python train.py --n_layer=12 --d_model=384 --n_experts=16 --experts_per_token=2 --d_expert=128 --d_shared_expert=256 --activation="clamped_swiglu" --moe_layers=[0, 1, 2, 3, 4, 5, 6, 7, 8, 9, 10, 11] --router_score="softmax" --normalize_top_k=true --routed_scale=1.0 --balance_loss=0.0027 --balance_bias=true --router_noise=0.1 --router_logit_norm=2.0 --init_std_router=0.0363 --lr_router=0.00104 --n_head=3 --n_kv_head=1 --head_dim=128 --vocab_size=49491 --norm="rmsnorm" --norm_place="pre" --norm_eps=1e-05 --positions="rope" --rope_base=10000.0 --rope_fraction=1.0 --qk_norm=false --attn_scale=0.0884 --tie_embeddings=true --parallel_block=false --init="normal" --init_std_qkv=0.0628 --init_std_o=0.0628 --init_std_up=0.0628 --init_std_down=0.0385 --optimizer="adamw" --lr=0.00054 --beta1=0.9 --beta2=0.98 --weight_decay=0.18 --lr_head=0.00357 --grad_clip=2.0 --warmup_steps=373 --schedule="wsd" --decay_fraction=0.446 --decay_shape="linear" --final_lr_fraction=0.0 --batch_tokens=32768 --seq_len=1024 --doc_mask=true --train_tokens=347000000 --steps=10590 --dataset="wikipedia_en"
Below are experts of layer 6 (counted from 0) of a mixture-of-experts language model. Rows are named router (the router's row for the expert) and show model dimensions 288-383. Each number is 128 + 32 x the weight over its row's rms, rounded and kept within 0 to 255. Numbers have three digits each.
After each expert's rows: "raises" lists some tokens whose logits its average output raises strongly, later layers aside. This comes from a sample of Wikipedia text that the model never trained on.

# expert 10
router:161080148109126153100127132158177143111091144150121184120185166112093131135132121115079204128186103105147142140132086164143121120110162037168162143145113122065121106080111087101111151150157216088116138188108144128145185126064142130093106150092124133162107125156107063099108123114141118110
raises: " the", " a", " an", " both", " its", " "

# expert 2
router:131145171177084101124156150135118099150113089169150132161107158142162127146180122153158095157122110118059126072126146122121132092108139139103154180152108108157184150153154127068139154156088083127142173105107126112076093119144127126178081122153122104081108127115140125104178145177139156106
raises: "ak", "id", "ets", "ose", "os", "ur"

# expert 13
router:102134079131130226137147125156079196101188124168084063172118107154085098048130113168157152164122152113114140085167150176133192140105090141115139166084084085142106155145141110126123146134189170150167159072167140159144152139154072133115092145092215172115082134096119117143124122138093100129
raises: " (", " to", ",", " and", ".", "/"

# expert 5
router:099118142131099124076203157112130119146185116122153095158172145131201145128187150075141184082076124110111026090208214160167128111103119121128115133088136099170142098113186100112122154051141126110150111121100080118169116078114137136140125121136106108153144135052173160093150119141162096150
raises: ",", " in", " and", ".", " of", " ("

# expert 1
router:118164119141121107097175172147142159144075134100161121193138118177174164111155095096138112142142147150102096139110142125074166073093138172112149086116091125143088107117126150160139091052126153107164052152066173064160071104109079113121135133122166102142155168116138135153159174113156107082
raises: "-", " ", "1", "|", "===", "G"

# expert 7
router:075116145198078167144113136129094112126138138138155092095149084139171099164131117104184192069098170130103079155179117119114109071140138099144058090109069120158179093130107080100090082151124097179089097082027084086131114118123139154150134151145164127127162158107160190169138096128143168139
raises: ",", " (", ".", " and", " |", "\n"

# expert 6
router:144091101102175220166105155137087103054074157087075105113121163177116071151171175154091085125122130166169157169129105176153194147200147165121148093118121169134147095112116107184085148122111153100120143141179159162183135128085145181111101110115098156071127127166110102121078131051165128098
raises: " the", " a", " one", " some"

# expert 14
router:105191097210062072080109096094109131131163105119120104086124195164128153126154125159133119172124104140125135058065110115105145163083142142129165173089183117134157160120160113156159134131132079136161112166122136143089120107107061111175139157145143105129112077161142127130135103113153125136
raises: "ap", "ab", "at", "ag", "ak"

# expert 12
router:164150087129095088189176169093126197167101149081129079118105088083121101099076122120164144104133128141133128121127081104117064174127128092150187122135131120105145158207120162074094105110141136161118191131112142118153118147151149138115154124107144150098154114212057086173115096109060083147
raises: " In", " On", " The", " He", " At", " A"

# expert 8
router:139053153151106088070100091150136147191172142121142138162081157160159172117092120126133124102117114146068165164151159132087083156141118155096090071145136095116118148156159163078209032111117103143066141080159149097165126115169090144101105167122091114154133142085185159161095111155121059181
raises: " and", ",", " ("

# expert 3
router:076072150138135073158140177118183129126140107106194150127098118084176118113130155118126100090152143096159063159115115071170076132130087156144161222139117161145119116164114140151132146099091132088130068101118107157103143138086156119149108105150098142130097134126117158123121110155159113137
raises: " ", " (", " and", " the"

# expert 11
router:125129129082059167159132091173087093118121132131104134148188127126134132163131151136124170077106060158141193128124084135153124125141159120072132130098110126139118112082090190140108138168068131112120132105094078125102184114120175130130139149144089138108176099122152155117116171178091124118
raises: " first", " same", " last", " latter"

# expert 0
router:162099099109146190141120050118191123092158133127072163082121134082073117175140136123112107136141145110139152200104164127076108133143121112215116063148157163071127122105124104147085138148139197166119140143120156168156145160121149131099160106099123126145115143141141155149159160099104209119
raises: " the", " a", " an", " their", " one", " its"

# expert 4
router:129175155139169124144046142118135089133098129144146140164141081123094134097056083135121080130101127183102150160117183168130113119151124118103097118193217126154062150120147160102202098132126189133123100180158144130107083137187134096129135120089198124160142172112103152133123082161087108101
raises: "0", "1", "3", "5", "7", "12"

# expert 9
router:139125158107202075156201109115062124082088131101151105097158105098137149112126117151122182138112113100162124135140086074130208100135120123136066146087123085160150107099123124177115186158112104106172142186177117094090124098182143140107187131138090083146103107079095139112103168086130103115
raises: " ", " —", " A", " at"